Weights of a small mixture-of-experts language model, trained from scratch on English Wikipedia: a shared expert of 64 neurons.
Below are experts of layer 13 (counted from 0) of a mixture-of-experts language model. Rows are named router (the router's row for the expert), down (a neuron's output weights, with its number) and show model dimensions 0-127. Each number is 128 + 24 x the weight over its row's rms, rounded and kept within 0 to 255. Numbers have three digits each.
Before each expert's rows: "comes before" lists some tokens at least twice as common just after its tokens as in all text. This comes from a sample of Wikipedia text that the model never trained on. Tokens count by the router's weight.

# expert 8
comes before: " ", " the", " a", " The", " M", " S"
router:126104158111102083124158134112127147061109124110134124129105140167121140139141115156130133102112126106135101112126167101202127145139110131127113100117181089133146090132134118110105129137064149120126069103112141112129116144103134131117194139114109120179065119107102130152128098113097113155142089145143141124152123161096093153119140156143113125119146145131157155134158142115142140136125
down0:113144108117144106107087103112114142113130220101109138120119148090125157145123158125122119111135139130172140124159140119099098175135136100144128143105168125114183100097162102157111104114141136154141105148124133156119160103142104108154116136132107153147156122092150161126125152106123176135134141147168127105106151090132150110105111154091145076114129154120155128139158165105144135179119
down1:141113131142143116136143142160102110116132113091108140143191131136158084141116086080131152105123113142122092154115152149158103123174192092158111142095109129147118129126148131126079165122126105113108116143165118135153140116111127082120152119111096114107119150119089123171159117119112141163145088101114151154135147108140189111075121146107110120148121126117124139152129151127151099122183
down2:104132155135127116144102154155123104132126113150148077134120135097104127105158106145184122144133127122116158112133106153151141164205142093131093129167162123129168076090167088163145113104130120139144153133143112126142118136118136130110138126090143099132111156168109138091148122090147103110133052101098102146136128137132116162160134082148103157134148126145121125136102123129110160145145
down3:137148099115164142127122115133103109145114172143119118085093144104128123148141114153183119116132166096136115140132092127115111102145118159140122114139058165127162094102150125119120129123130098158110131127132144117152119158125075145109124114109119152052139135126133106128144121114169120097167135099203114109157107086081143116092137144130129119159101143132122096166136127155145112102142
down4:122131161109156140170112110182138123119123146154121130114114096158102127139133102173132112123144134095128119148165133129163129084121107120139109113121131107139141114138127136124158158143091119147123137100114159120123126137126099096141129083173173131119161084129076146123195105138128161133113127124119141121147122129116166126153150131122061137155116155154182144130168088168183163140140
down5:107119104117140101132131126068117153125117119118143138139122122147109140124146119131144116133143130175097101124135107139110115129115091088154100065133115144141119108175099096113061116110094109129141145110094083092121154129144108125170161117106121124108183116102115113119082149155158129083150128121129109081067140130137131143120128096087080135116120126107160170162121114110142125126132
down6:131120124160168139145126130117150126059109124140101129102123140177178065118088125145109141152117127139093175103145144144121101096124136108137119125133106138129083119100136108142083128155084146157103123118151120137120124151133132131143162130129155120166130134197113114142124125130115110129124114133123101158164094099114140151146171124115135156201118122105118153090088109126078115135130
down7:136167124112120118115099124115122114144141139155119179073124121151083123124119141132160121186163119134182156101143111130071156142160112104148113105095093150169119113122118138134147130131121155148134162156138150147101105186116139130180113102127100091116132153155104120152154126156178091140132132148113136161127089151122141132125131094145148123135135126124150168132109160100157169098122
down8:149135083107129145091111113087082137138144113113120104131072105134144102126162131157168168104156155141130131124143171129080152108143176098090109150091192145145102121122115137135135135132116146134144107096132134125125167161133091117116149148117125141124182137133162126166128136140131143112164158082126148111165086152095156133163091143137125129173119140138099141125104123115145127148106
down9:113153117141154169135164128161141106112097100106119094172138148135129140107130093172150124120133111110159122128151132120182110073111078152135137149146091111097134146159153148090147079110103123128125160131110140134141136057126139128116160129122104113168150147153130142143134129109152104139094111110116135111112131088102155162098139137132059130131120104160158111134119125123108172114169
down10:134125140153119134131083138117079143115120116128115123153108159134133116167101105119092097105092122127135102149149103135153123089133097149122136156152097196122181114131122111113133175083094085147144127152107128129122117173168151120162136091107137110139184097101137132126139116144156111167102096126094168152132133111133118115146110160141163126119107124141133095122069170121109131151118
down11:134102135115086155118126133110094126161088090090130114099152139134122123151123100164100096115130126116085137130130190121117145146182136145089108166121099127132157135147170109106149126095108131120123114163142114131115113130126164152101136132124127097115146160090138117122131138119125135177127135176104142167106126128138098097166106135114080178145124142093153168114125144091140174080145
down12:100099148161120109124124111128110136106130140109184187167181113108188115148114102078125119086106119117149140120138105152125164139121089144122141129127083140117113154122142144179184122122140131089145133151115141140159136121174136111089130131116137099098139176184150141128111121131108134119126105145131123136107109105114154101133153162152154150114109129096082153130121106169143140147139
down13:125139138112096130114120152100087134119121083140168136131112108106127120132091080160150125098162192110085069114144136132128145157101163156148168151164098163124114113145142171141104128154120148152094140118118129140136118132135099132114122094098163128134159149086140149134099116121149105186166136137122126102130157106140106119075149138118142135124147140132144092093091131096133147120092
down14:084122119106135146145116145144105184143139122142148138164145147142128109112115106119141140119083100119084109107112154153133105130103142136130118136139105124135143137129192139112110150084148121129186066129112107146171120087161131134103110124117147169086141154056127156161104123144139157080121097125126160118123165107131123175114125146120117166157142138121154126159128155106138115132157
down15:144147128123149150115115107114123142113109149102143161090119104148100158101149089123088144143096134155149151135130125115085097144100153098120069156123142146145132101127194132141115079118173128144124119145151140126158091081122152104143149138144144149136128148121167131136125144128148178095108135084129154146128124153164155121165146103142205110163112120114139146171117141120130159120126
down16:108163077108120095133099129096097144116121117180126073148135116159118135117146164109085092106124144101106132097151156104124131145144118172144115121124130159161074143108177146129163071136129116149153153130109150137144161154124102132148118112168139122121124117130105130134136073150095135109130116100144136114079149174165080129102123112113105124112141114118177135100108117124114131141107
down17:151118155114144115148126130112167136083096099100104111144121134085131092128138129163148117094124166116121143128134101151116101115140116118147131115070122142125153140153151133111150124115128185152130143097108057165125104130119090118079090152142159116100128123179141141147128162130130130154142114093110107137185089122136097168127113130119082117144116124161145120134131080128110105178113
down18:123125146116129118142075162123123108090145144140148146137150130120140115099134097134095162102133139097105105109152112127091154119141139105104089108161157160121101136108186119175109108153133118141151177109141137136121175091130108076137090091155138113168122117132136112091106119125114139129145137134145109080102130114110106106121126100143184116160141167096143110090132119175105094118162
down19:166142100155135123120163126121178169131124142121065102171132070121114149128141135125117140119134108122147137122104160121185144098128142174121122116126158080099090073123097114118109150155141153104116176114130155092153101123095099179134184154154106147128117145161124105148143128159100090144100136133139120132116141105126127118124143129142154144113145136115143114119119107130110165084106
down20:051113120141136124136125159140122120117155124156065145117106139113095131152133158129130136118144134138147115114116140173167117128137157157158137111131192146159120125138154117207129142121114143123116129114087125108135146133109099163123142134109164123138144136133116150133165120134148142121094103087072138109094120130121097135094181132098146115131164173110163142085134168106103140131134
down21:096092128132136134155182131146135118103159132140103162139125111117140131107116126149143127159106130101095159140158109162193155102159168121140132158098124146122144091120138154161169125136119137150159158115098080150141133122111162102124134166069132141113118172102118142108121107098118119114086127094164125108175112075119163144108138150134128121167140126105117120121137141160108129150177
down22:158130128143116120132104138138099108121141103157140116130184137158159126106102140151149142117112169131138147092154131116142117101148125125124105146134081153103077158116151115109131121092157185099098158086133152095178127182150146118109117158105175111085147144150105104146109114158130153092137103131156103131130129105147111111123122114164192132091168139106108131133106155122132107135155
down23:129123137135098160136090109117123138137145134139118101078122109132146151100127119127121110104094122133108156122102105095125079074151154185140122111175109153148096125122124144124086153081101083143115132106118111127123176117164069160085139112136148148139156152121102146135105147159151123137117130156150157119130134150104108096151130126135109171107138138084130133109085097107098174101137
down24:147132147125100150141172147144128124108146161117121071138128096133112086108122145117123138067101114162123126135125137156151154142119102132167108093092141166118131141111108139165121098117173105122091113105119141173131143150134170115171112167166124139111116150118093119115147128089109200157117134102113148112087095149146174080113126167133128104151160118120136122121115114138110156137130
down25:163118124147123135088112159119109084115160116109110108128106131155164151135141128120078089144080112168081165146149139117132104106136093133131165100128132097109161098149150125156157179131174107122131123176145153152121130092144126109111139142150116110099109126137099107132082118107128138156124139162112142135093147184132139093154130155115140146096138148143091129108112122083126165092102
down26:096171092119128121142098132173136109064118132124129175121106146135148140137162172124136098118069112157142113130129168149109134103155181143158131121124147159144168095106147091105121154154140122145154145141175161129165139120100135151143146129135146091127112118171104141156153135132114096122141137118105124149143133162083135173148098142153120145136122128116094122147119073105141149151098
down27:133142141100128155129112097131144148093157136155152144161102165147117136120131120087114141083108124105149130163144109161090128084081140127147094126117154172137070148105113156184132127123168097132097164143121146129092123115120135084126142142135138178128153125107124136141113114135146125071149098110073188100129196110137119127132129141132141140124133133154144114128112110106128120131094
down28:100128130106129130115153110146085145089130120111117124103159092125115118134142126129114144140090145139152070140126109091159153135143075144152101084115161151150113139123100107127128169131121100112159105104104133109149128154095153130109145094107097135106159130107125129122106126141094086109097098112164115123090136160144102184089114120124147138178139133139134163097172151128058126108129
down29:124121111110130137119147078105126109120133114119152132120144137089135146137091159119140163137147154130109158161092150123153121094150151140158123146125144122129152133128108072166111110125107108083108098095123113140144157120120116074096168159132107139156152083114129093134129140130108125130141106169135159135113185140057117145112147117133068127117151156085104095140072139118139162132134
down30:153112134127101093101137186124139147085110133151146128140126111108112096105100139119075148097133162130113149153100162119167143155113131159121159129095176134096091138132103142137148101134141163108148108118121116123141097145161106075136175139102123139097107126187153129125062149119129139158144143121103144111124138078152105146151127137155097113168114124119142115091129137147128114154168
down31:113101134144144126136137151097127107157130140105134132126096087130128160092110133123120083111169160135144103153174124139152117092142155158124166114123167137133157116111081126092127155135093171170120137122108125120125135173079130153097066111093147103143122120109125115144131108168152128150116093138145127153134130065146116116113145114159081121125162105119165165116144106148093151139101
down32:131073103151133124128139151155162114154118086154135139145139051119119154097135113124142148087111110117123093127082118135111153159141129124131123135143105139223105153127142127088110097117121132145143110127129093142141115152157144139125115145135122145111154126149128119164154150136120118101118098134155154120127078130117119130160146116116155190162098124118101158111127128164158160076104
down33:115113062164161126104094099146167146130097117175136161132126155129127155090101087180151134130147102162142160137179108110114097104144147121120110129125121131116121121149126154163148143136166150108147123093184129137141164129132134121146076094127123116130132147163120085152172102156148135141117119108121135130109130123135184161133125143107106107132113142131083163136102164096131125101135
down34:132063153117143144148139135127122092093147137150103125105119115093125141162089134140102128135139130105108121124163115150089149154187118112151140112138145177099140155117112140096155119120150112170126097121070142121117146156093147080112123110085160105157143139084120127107142141118121153108117135136169107115094117129167146096179168112140076086166118131114127116139123104128136104124146

# expert 6
comes before: " the", " ", " a", " The", " M", " S"
router:126150151114106115113165125112089155094112120104166121127136131142161145131130094189141118082095101122118079141117155104206134146092119145137116090121147111185133116124130117105139133119099142145121101152101148106121132144106134136110192115128135118167068140127157115160133102123100123167133118168154181085152094150133112125121136140115108116122130137135132145116163160130149134114120
down0:139141111170121123132117162076156153118140136172126087106118151144146137104147136106138103082103093148110082155150100119140129177154116111131115114150098128144127119108143132163099123071171133167128162126136124139126137135166119137140107123122111095144145156148105136122098102136155141098116184150129140106098115185135155170114131065136114147141125137122124153170128166162138130113161
down1:132167158186145106147153119126126111096080110169084144125150109153171162121113121115104142167086115165152152145119132087125166119112110135149074132151104134136175110117153141108093099118161136130175125095095141117104133154135148138086163110158134123126118155142105120154117143119140099143162135143134105126158112116113118141165153091128130143163119160123141085116133097119161099101112
down2:143116123158121145134105102127131129132169119156127134139127171143086107141082106148087157158141065110156136133114103121162141141163123090127138110124160144124129161113191153122139092179123116160180129119111132117132125189144160097151094075102135110132115111131133148132123123153092145126117098126097138161160107100117116135104160122144106119113166112108146135117148164132115145098175
down3:075121165118152114144135129157100120182151127140108151108108108151099126140111073107093132168168107117115090148112135136147110101131160158122116105125122113161098087126143135105122092118143165105055129129122160101137151097144125131140128149132157124130105133141094101120105116128166120129118101148133124156140120128148155117172137147151200118107135105151148101096084125087119108133161
down4:111128136168136116095120125121093172115114145101117149130093128101123116117087109088112122113129108160089129152155090158062110107125098101106124116109153143118132136159185109139128130129115135168134067138134119109121120105157125117133069126090107143096159129139190125141138147161096119078136116108142147143147119138117105095164092105123171126146110104152116137158141105121119156155107
down5:145125110122111105079092132123058141126128140126123101114160127189108128117128168130116136138172101109106126150123110148085146125123144129149136118141124118095128136077110134152126082090113137146162161124153122172180108119103142087129117102091127111174127118115134121143098166125102137136094071112136115141171151085124118142168120142127118151147159107096143133155118160099146103144135
down6:163146137098156084142132068137123113122108158141119120114129094161126187152129105118125116109095106137130144136129161160101165113127117147101153121124081113137077111136114153155097130147103161105138123172159139141159108119130113126137160092138110153146113104144101114156115092133129076130108151165139144121128128108101199168148114137136094142118144093138110146128130126141131147090069
down7:156086131112154125130147170136121144111129129111108094152123122158095163117114173134134108137182127065148125091120116137108138102197116069165143087130133137129154166108102102139142108136133105110123136126097122120143088115131164160153093125138112096173130113147146107094098139108133134145094171145130092084119104134153127136122134092120131071153115150108127097132118128125129156121113
down8:137091134159162088139128113143133130135123107099095114128100133093087145152141156110121165139141123131146154168155131152114130065145118128126117175085131143193146106136069113164154131122093129102103129141124125086119160115097114112146113130117120143108157151124142127142126119161112106115135126120094101150170066138073134112122103136177112172165126124135127098112118112117125161121153
down9:119129148105136152136117102057097114146133128089145148156135122128131122136145144157113074102117150139101096127124140092162120124124079157083131107100158128159131151071157143092128129134141121146165115118111116143130162174097111145138122090135167148120122144165110122122163097115143104101110170092135105120144150120105114192098118125124106183120128139115131159128133113157109079121138
down10:152099136095152106159077134106165124129149086106117141138141119133120102110126115133112107151152144149124139137097114095125118157171123088161116140154133193128098106135148078094114108121122126143110144162153070113165131088130148135160130140150111149103111115130157176157125086097151153147089107149133105134098073154108121144137082117122122127148140130110138180171117122148118139134130
down11:205123149070142136125135080138141119130138106112123137130124138172119111156133149154132132128148151114146094162127095150146157122127154128087118075077132158129139148131129142087143122141161132149100136115130127116096078122121121082124119163132175095148122146102169140125144124137129114110103128157152170121111084129149164153158144148109179111121131121116107104123120113169089103141091
down12:100132175114117151114127140065129162123133151166160121147134168160143128131083143119131135112127122139120114148153148139111168126088123129136150168190092150093121133114195185137132118129149134160104144165107116165103128164163160102147123157133140147114093106138125150138122125108115157103161135125121103123124105140140089082130128100123172135127132102123157084098109138141150145120103
down13:120090130125150142119154166135095138142111124110130108084176133160150145081145131148159180149104110139127107134156161107144115084175142136039135099117134136091114147135136163133104136109151106142150143145121121190122121111163115113123140137118122122148080133128121153155142117114116115132125094123138112112159127107094120140140085091128126116095201116133158130112131145138115135169123
down14:108137100188106138105113132161166128168160137171136160127143107140085147110139117114125137126139095135190149129139127112112101125158077107109144139126137138105131146140122144127129114144102121100136143102151147122122108154128136128173146140129114084091138103098108124143115133094130096115119095095114082169142165087118143147192127133135093061090130104093103164132119104129128122111114
down15:143150137106132154157169132176119136137145129127101135119107150142158105117172133133087121156164138175144129122149132136177106153163145116131147123154134081110134115123176088136132095130166187125145079149142152136120150127128136149100166175119147136165082131143105103146106133100104128121121126107150131178144149133103154132137111150162103109112111065122141159143170134125116108159118
down16:120084135135129180084116115139132146132174137129156106135116133103122159124151140137096127132204133150132097107186117106145109119130131106111120132129156122122157081121131159147151122113119125147155142122130109177105158150137121142163160180134136131120118127076112143115141069132103113118116095114155085095088114137092150107104147121123121129114135109133114167082116169109125151088158
down17:116123186105100167116142079114100159131123144112149111130127161106130152137150121115118176123185121120127118120132074136150116159130129094113125115119091167128110107100135131118176150116120136145097133091148128130130146147095113155097159125110156137048154131172125152138167101123156120132160146125120145100148166089155154110110135145138130157118143129124121143104104170163095159154139
down18:100113099127155119106128127120143079152153168111128146108140113163116149117173142099142140129153181114152129145101137084169108119161145134155124169089190138111173092126107163130127119122116171140115137153102127091160153120065084146152123134109140131146158119128111104134134106123122154135092131137125109129154103117096154138120156147127070151145117144104170153134111122127098120136166
down19:154107108142071126118141141136150150137148140147129125150070113147160101118120157111093096101100166137106142115101112132090131140108109111092151121108154122139135128164123106119116112142140140103152153158139151118138132134110175123100158139149170134174153128140117123142133126136102170129127135125157109143165140128132091147103135078142093227111091103143132143161128128093139111137179
down20:132171127084139092151099127134107114146135106134154135159123148142082167194109106107139109148189119098145124103104092137153134148124131137114127125115117111092160148113100114098106125129086131085106126115127121099150099173155138127104129151134088143142126128060121140128085106142136134161122135140154153148111148129131099116135122125129115114063142075093099107141117153169147108124125
down21:107170140072126111121089160108129096104133145112138139168159149115165134120168145103136162102128122110163136129117090163089147152102109143124086132130151121140132150148107181148104129127174103108083133127122097113117161106130144118135123103175156115131129146102130084150152122130128165109163163115133112113118095134155084173118117165123163077110117101107141122138127144125076135133145
down22:129146167082090170109139176107091162140105164121179128085111119133111104150121099099146156125142136162095098119166159144125153120120111119135114138133127174198105114081150168124136140134139126144152147111132105140128162122133133144120148127076142135087171148127150123134065119133149127152133162103127121129089102156102116126123134128132166106139151159145141124112138091115123128108158
down23:081099140125120113137155101100168160117113143139120118123144082126108098079137170100144109103134109143090109121163144122156104125150120133143115145135146139138136126119169123149133158113111105120099131148138173172116075101182138140104128146190122148131154134127173105135135140099118115101132101138086141159112190144144137131103153125122100127113143182130084098138130108083134111143107
down24:102096116136135154110122167103104103121124192166140136129160171123120099064103099148124096115128134125113117135135092112124144138138198134113077131091151127110176127129125107166147134148116123208117159162113137119142142151120103146123135155106143135117113134130153099103145132133130104098157146109108108132117132109176094096144109116093088122131122132165146128139149122151100128147164
down25:167143126105119135125106106118153114130133134182142084159140150091127139138112132127098142140161083176132124104138130088122103148119111136134125108120169125094173100116104167158083115111132085156113121091151114114128154102156128108130118110134121149131110113107123102134143143139124093124149117113104172069123175192115114147097107158069140154096144118153113122138147096094123159121136
down26:094118162138130130135166127117076135142178116121097164165114155112104105108101092112085142139144124123113114146153162106119136172132107112175116142142131115083150117115193113097140095104120160103120112147090162141144121133146117097157128134096142133144130137122176105141090150119140129141119102129166147136138163115132171137143176136086195150128172138131111118132143126139126148153142
down27:127111090117134116097123180081142133106145148122156136093135128115171176126096124153082144175120162142111076136184138120104139151147108091090080103099143159114102131169173076131130135139108101141106097120081129081124090107141120126106135181128130114108118118143107114127119153130133133122110119133121086149155140134159086139117108099103143123123135111105142130165129137127116145135125
down28:141140146143109101132096105141132093152125082169117113105119116077098114119120111102135154115142133107123099151129088111105105166170137092143106155121121106117099081098187103112164147119130103121125112177149179127100125155150142082134140133087125094119128108119149118117127120133139142075098121145113158150109138167159106123146171137141133125117118143145083153156131114118186099110131
down29:146088170107127122109111115105138185128139142077104160167115161154132118131137128141118132132123101120163142126126141106095143120114084159100128129153093114123125077158077116143127109123109162112105122066100097113119108157171127122150123141173143131147127158165086154117087140104120113166130120149136130115146096122110108130108104142139182094155159132103118106098137130116075113142125
down30:137095161112133148160158117106123101151129143087135090130106150129152133134125113138119123130155116107120120086116157150180157131127097130130149168116061136101154184131153159136134100119141117152102129095141135160162155143095085161098137106149114174174129099083143092147101149124149110166124164126166133122155134089126113148156142121151152118118143141130106107121075131121124141129088
down31:147119112117109150115137137148133145141136154115135148121131131105104123160133130104163144100134120109082120132154161166180091096129147138144114142107088090141136091160117125086130121099122134143161096141104125161131129118123109173180112146132122189091106137124159153168125102165157133132153152167115132123131137101134131112063166111115112131134163124180143086122094137108117154175153
down32:166141149138114077133124111113153132137112135126102122084090106125122111084109145113132144135172138127148130092130097128075179112155077138107137116122145146141123092121125092170141124138130146132105157125098140121068120132132120113177117143097113088153148106159130136115116131120143122135117148153142098190131077142107117113144123125157199098167109123117104116116144099135104135087109
down33:127112153150151117166129101131146107110104131115161104166107097147120125101157147117161143126103191117132117076143132120158196124159144101113090129132116145106113129109177147119140115127081173066142135071173108102102173112120161113131107107139076159136107114121122138116114164094114124091138138154133135131127100124157145116139154131147132113133120134120155095136132139149102124095129
down34:157105113097111125149117139125129151153148119120158099135153110103100123111106117149123154109101113117137096105128107141089152150113144122130148114165138141131159107124122172165121123161144098123097141108096095173122108110131119188137119139146133113114147118145177200146134071130155157123172128157118074103154123106103126144150094096076175130124160160112112137146128106119109094134107

# expert 0
comes before: " the", "ed", " a", " to", "ing", " by"
router:113132168148063057153155121112129121108155099095160134134132118118137122097133124121109148126121137097123135099106138156148150128115091101152153114136147146155128087153144173116068099120097095098148138111110095099153102113127141107107133118127145078157089166116115117090102092184094130126132132124128096121128133150128122086140143121160146117133143140149137111172160104106144112096126
down0:132121116136144114144154124117120116096133142152102115118130112123135165132162149103170102118166105145144134170129116198100138117130142148158145116071127109119092134186079148088149134118121100090148108125144136072184086096163106117116109126111139151120112133156139166127100103152154112147076142106115188146147142086133138121105126143134147128112136094108116124133111139115106154110122
down1:137159129101131106162148086152144129159110122079148154117135144129142131117069072139157106109129174140114168173158134154152115088104152150160145133135165139124115090109181146100152132122144111148083133132117131129132127122119151168148175101112109097083136113111127143116111150114152109153117126123089115111105153105134097128134134165148088120150134098129124161103111116124159130174091
down2:141131152116125088091170152134187119106136121107114146155130144164079130112144142121137160180161131123103111105153132104109119107108083137116150162113121139122153112145107144140117134072129106138075119135148133113153136130108156165131103106113174122097083115085129157141118133134105151119101098129110116123138106121130106123149140120139111136090150081156144170162101117153195122110162
down3:187128148123112122163115118136118123142121125134123092164166123130120145132157114103152072088117122145104144141127158141130131108163143100145095093117114120134126085107139123127145099108143118153134117114102109099139145141138059093192128106143108137138100113116120135104141140151105085175121108104089111166143086082081124103123075163120141148102070146124109120137141123124120137116124
down4:142071128132137076107126158124101143120151128137161116108177115110174130123110090096104138124116141155093100132126116129118180140146106155125144107099104162166110140138123136162152104155122160098102106142094154133117111141129135159147125120115162172137119134143122117150137144133150118148111162153095138150133056112131120117083167127126113095150167157097152086156099172112158136133145
down5:091185113126169133144132168149104079111172139140138142119128113101128149101105139172126127113129106160092148131153133133085142156139159126162095114160120111132127131153121122134173095063166143156163124125110136142112138133104143123124118111161110127115190130100124131081107114137088130166108107145158115132149137084135143119123127108136132129132128153110142113174158123135087116062124
down6:145146158163160105123138155094133103091127114116123107137159126210112107103144140134115154136155151141138153125105110164136151183129147093135141134126113183076148118144162094107142143119112141128105117130128148129126143101131146160089060167098126133130127123134089116087150168112146159108090109149130152106144078127109095126139100126139146084134124116133100125106120117087110123143131
down7:133112111147139105161175178107186113144146115113099119125115138145121144151101104180112135131150145094146132120074168125145115126164105117157171122098137096092134165155088093159109128112138126119105141108128162096119152154114113117134154105131103161156149142109079115176081099136088118151119142098127134116091115159129120093117098106120151133135131093121140155119158137111117160101140
down8:132113091123167143127128124127139054100115124179114135165098122144132117107153098134125139158125102120152215145134091124123101107109100085138146124113130124143118136124098137082124105159148116152132130158118118143145118128162129138125118121100159184079153135138138146148202143122147087110095138080114112105156148096143093117120109125124139108151150151132149127133146125145135104119154
down9:179159139135120120111077117115169122096135149150120106120115133086138087151129140144114128147092108142160127101170122130123127095130143136121118148142153111137142095086090072134151164108138168113106116107120141124109096125122147156123142110099161081130163091056170124122130141149120122147125141109119159149110175108134156164168139109109097143146131113119108150095130158154147150089141
down10:102087086097123104119129177148103140077132096092116125106158138176125107164123115121114145158111125126152107082143111106136099117151122147142154129129098163057126180125081116092124099121118095147114160148151129098134141115135120125159108131169089101107134130140140079126134116103103105081120116120145134122061113111124137137122129133126122134133120105123103105136121114067135111117145
down11:112151101117097105102136061121162119155097148114133134144143100149127140141122135145143113168143139131150098126166119144124165110123137122087160125173170146158127114134146109163146106131136104116076141151152148125148087124133078114141142160160066099099117101128130091146159114140131102113137140082098084099165134171160144137139087106116117138121138158126090133124098130129164129109122
down12:081134096110093134171136127151133092106128135174140113066151149107131114160103156138103138107141111093102098137109097109080128128163151117131154143103084158123142148116193124102127121071129155143123130100127143113116108141115122181121130156113143110125124124126148153117124141113134157118171168121104162113123101102107123108130096144112140150126153171087112107162079147115154123159123
down13:131155137096134136133135106155144130109137118115097160136153105152144140124107142115136146125120132142148134133172129134118119162149146141161075163083127107151104115103129117091154108146087147152104094117156102106097107137121101114090179139138121115136113124152132113138119164132205177117124119121132102115106113078146146072164150120146149092169119149083097106145180145160123137146123
down14:163170117087124082078149079116147159135100125154100104118149075159109140115138144147143113091130147080124148117152131129137108104152137137155125118125150119151172184110097150127143126146147134110117122105150136099136089163089149097143135110152130108095117121131110077117139127150137157136120131124127123144098084074110161142114136128124129149163139144104178113132158104158103155128090
down15:115129126125159092125148110149153133102128119100107143125127126126150168094129120145125094136129124131121136153149121103097147175095125113120126140126109168121145095122067114136122103126123111179107120077083106136149145088112082133129116108154121101129136095114131121156084144163126077097069119138114144144112103124132097145129091092127153127099119098086127162096134065136106162159106
down16:117141090114090106146148114148119121099101135148138146136125131164110107118144131157123103136139170119113201104145132104128123090107117133127093142127138147104165154169143090124109161094117114124139091109105109131173115164093148123158106110134107151118126115135126100118173124112122109186120129133124129110104101146131149131131115168209071149118114154142162106139126093143156178116135
down17:148100131143128130089120100124100144170116113155114116189141164127127163158129122162132151162157061137126092131139127102126134137128149135125127092154134107108113160114070094118123098095098125122133151086117115134138125143109072140145143101131131134168111133121187086149134131186088118123121146145134090128100108108125143113110160135164083154132127095108147118112128119166128163137119
down18:136140134134149142104120150119117114166127138107148137138153107144145144135151160098119116175118153190084176108104150132095145141135138150143139101129114136190127129137084131162117072158135061172148113146134135148100142140129099123147160125156117126138115120132120140120117111131184186154139147139130147159101146089128134097107174161127111148084115112157138118112117110106097114139161
down19:084097107159118136078125154118148127146131125138112125156174110135129155110108127152095137130131085137160167130103111113155101151117162132104092167160148080125125150088096126140095152124106115145101111103138097147128127133118110148131163137123153115123139117097147143158180107118154080113145161132104094119129124149138164140153161124174144092115180084133131135145126093166134178114121
down20:108148134156146110095114136141091129154110140132129121153123098121103138134162145157127171132146133109114139167118076144127136166125162186131119118124141142137136142147102148077148127076126173149121175164138107122156147114165158118178099191105100139126150092157147174131094100107147133170138113113162099130114107104140169144143142129122137125119117101140153097106130133093113162112121
down21:144139111123129109108108087140124154119159080115118105144117153111132154155124137176110163126123152123150155142150116163072161133152133129141115140130147125124131099129122138129192159080122106120145155082161189126127125104121139132137139132149153085116150150166106148153153159067127116137090149097128153129116092155144169132138153179088131139110121158131150150137160130124130120128079
down22:153129112144118099124131157127126103145137151133174128132129137109157085112120169105156150100076117155173125121147111126153066119125127155144119136077132158119146110121104109106143156166149093122173155118137170140151152103125167155128152115116146150145134163094158141109135129130112152100132121136159106156108179136054123099112138120159147153097150109107113157113148135166147137162120
down23:158099090141126118158142114146129108100104136139136153101102143134141114139116117118104143105141112177139117131151163149164086086088107100131142103138129106105122156130087104187101116103085157119113116157086123092113126122102124175125182148108152106145125148156161162132125160167144106120181107102135169103145172124103132131111116119124158107151130130120176126115120134099152106122097
down24:102129131136124150168124133100100131109119140102110139112165098192126170116101131166138111128144084108131156119080154137125156114110132147103085113139100148145152128126152141094145158092133096100094124116135147133111112148070141128170119120176166110183160130114084105090083109135101143148133151136130126121144085148162122148112129104159095100130132115156101134118152121114117153093134
down25:081098116127174139088096138167165165102115168154132143082097168125129157118133119162171152129086107142082140145145142155130096106131119125116119110131139150144139116121120109152177141137158117134106091127165108147160169139130132138125109139130174147125135109144120127172133122093091136129172106144108122182150130133136151161137127181112111088130167179140095132131118134113129123127140
down26:125160178153108139116148126138153136162136130169143114121077144121160144122121099179124115140145087121129173140157085129088129117145145148153103126124134161146186135051104138128103126126117132178153165120114132105140107154117155114109093159141104174088126092132112127164135145115127136142091157100130105117153138102159120170099104127093118103137142114150129148132126119157146127162126
down27:128139079090149132132097134127115107107103114088079129119104158121140140161128107123094094117120116124126165105082116103128128119155087118118095127168136122123137109125150163113132116129145109134126101163175191129121150134105127085117168179148161140109141130161151111098142116160112132070156096147134129120109116122086158129098150145166102192135131135126096142098145109137106146143127
down28:133109156163158120105141080075083161146119155109126127153112115158111122142095123097133106116144136120186141176124139130133113135106139135132129142085139175159135164137156169110145103117076140129128115126086102125123111144141125164157098133139129117132123107138111109118087115123179155103148155152143131151129127113164157108125158091093130123099120112128117152176124135180165138170163
down29:140140119139119098125114102141174139131137120108142135103101098147152131120141132149171121135135124110126095121109112136165076139101135146146108097135114123175128147150089160142116159101093129130144125138133116134165146142165137068135102122110131077070097120152095155102140124160150116129143073114053097112136104123145135139117138147137146098103110123144134139143177090086085123156109
down30:129093122150140130177093183113113108111129074102116184122153179103125139107184131099133123125138124113079124117142124133112126118159111134098135153141142092084147145168160146103140089165168117116140112128135116115121120136139116156093091114138118093136124123119133118128129147149089126159141127103124138133147116148152158077118107127155125125181083103128165090143135120132097097169130
down31:116149156113130124124121141132126131118132146123136150110093126114176145143146123102158141125171122136139137117179126104144129130136079160165098177101151146142114133139090127120116104084131127121135134129132121114134149121120111077091151103144092171154154130099186092140137122171112141113092115145103112083100091188166162126111150094096108152109164138134118103085119085133162141119118
down32:120181151129157113134150143118134138118147132132109141121142132112141160123109091115143110122141130125123132136123173095108175106133151115101124111128160115112139132138099124188122121132156136112139090124138108086090166129092143089173126121138110147133124102175134117131136110141134187043162141149162128131108124147164130130114136149089104138093155140124117113160136140170185131071102
down33:160131124109114151122095114125117109181163115156139145101141127129110099150128114130130119190125112145142128153117133099101087135114150125130127143163108138098126131099131101144199133174146190099120150179136122161081127112169101126127109137150133185138126071123108142157130149115163130142122113158153166133142136133104129127162130118119066146131123153151116142136116180140143126114104
down34:123143095077114079158145093137176115109089138096114127135086099101131155122159111153139141087107127157106127119134143103155151103125137157138103108097122110133138122146125055131120119097090091102127095119131094097132130130154105124117110162158129107108143154119106157166128134104181122130150127128143149121122110125161116152110131134081151087111129152126153059108128137117124122089094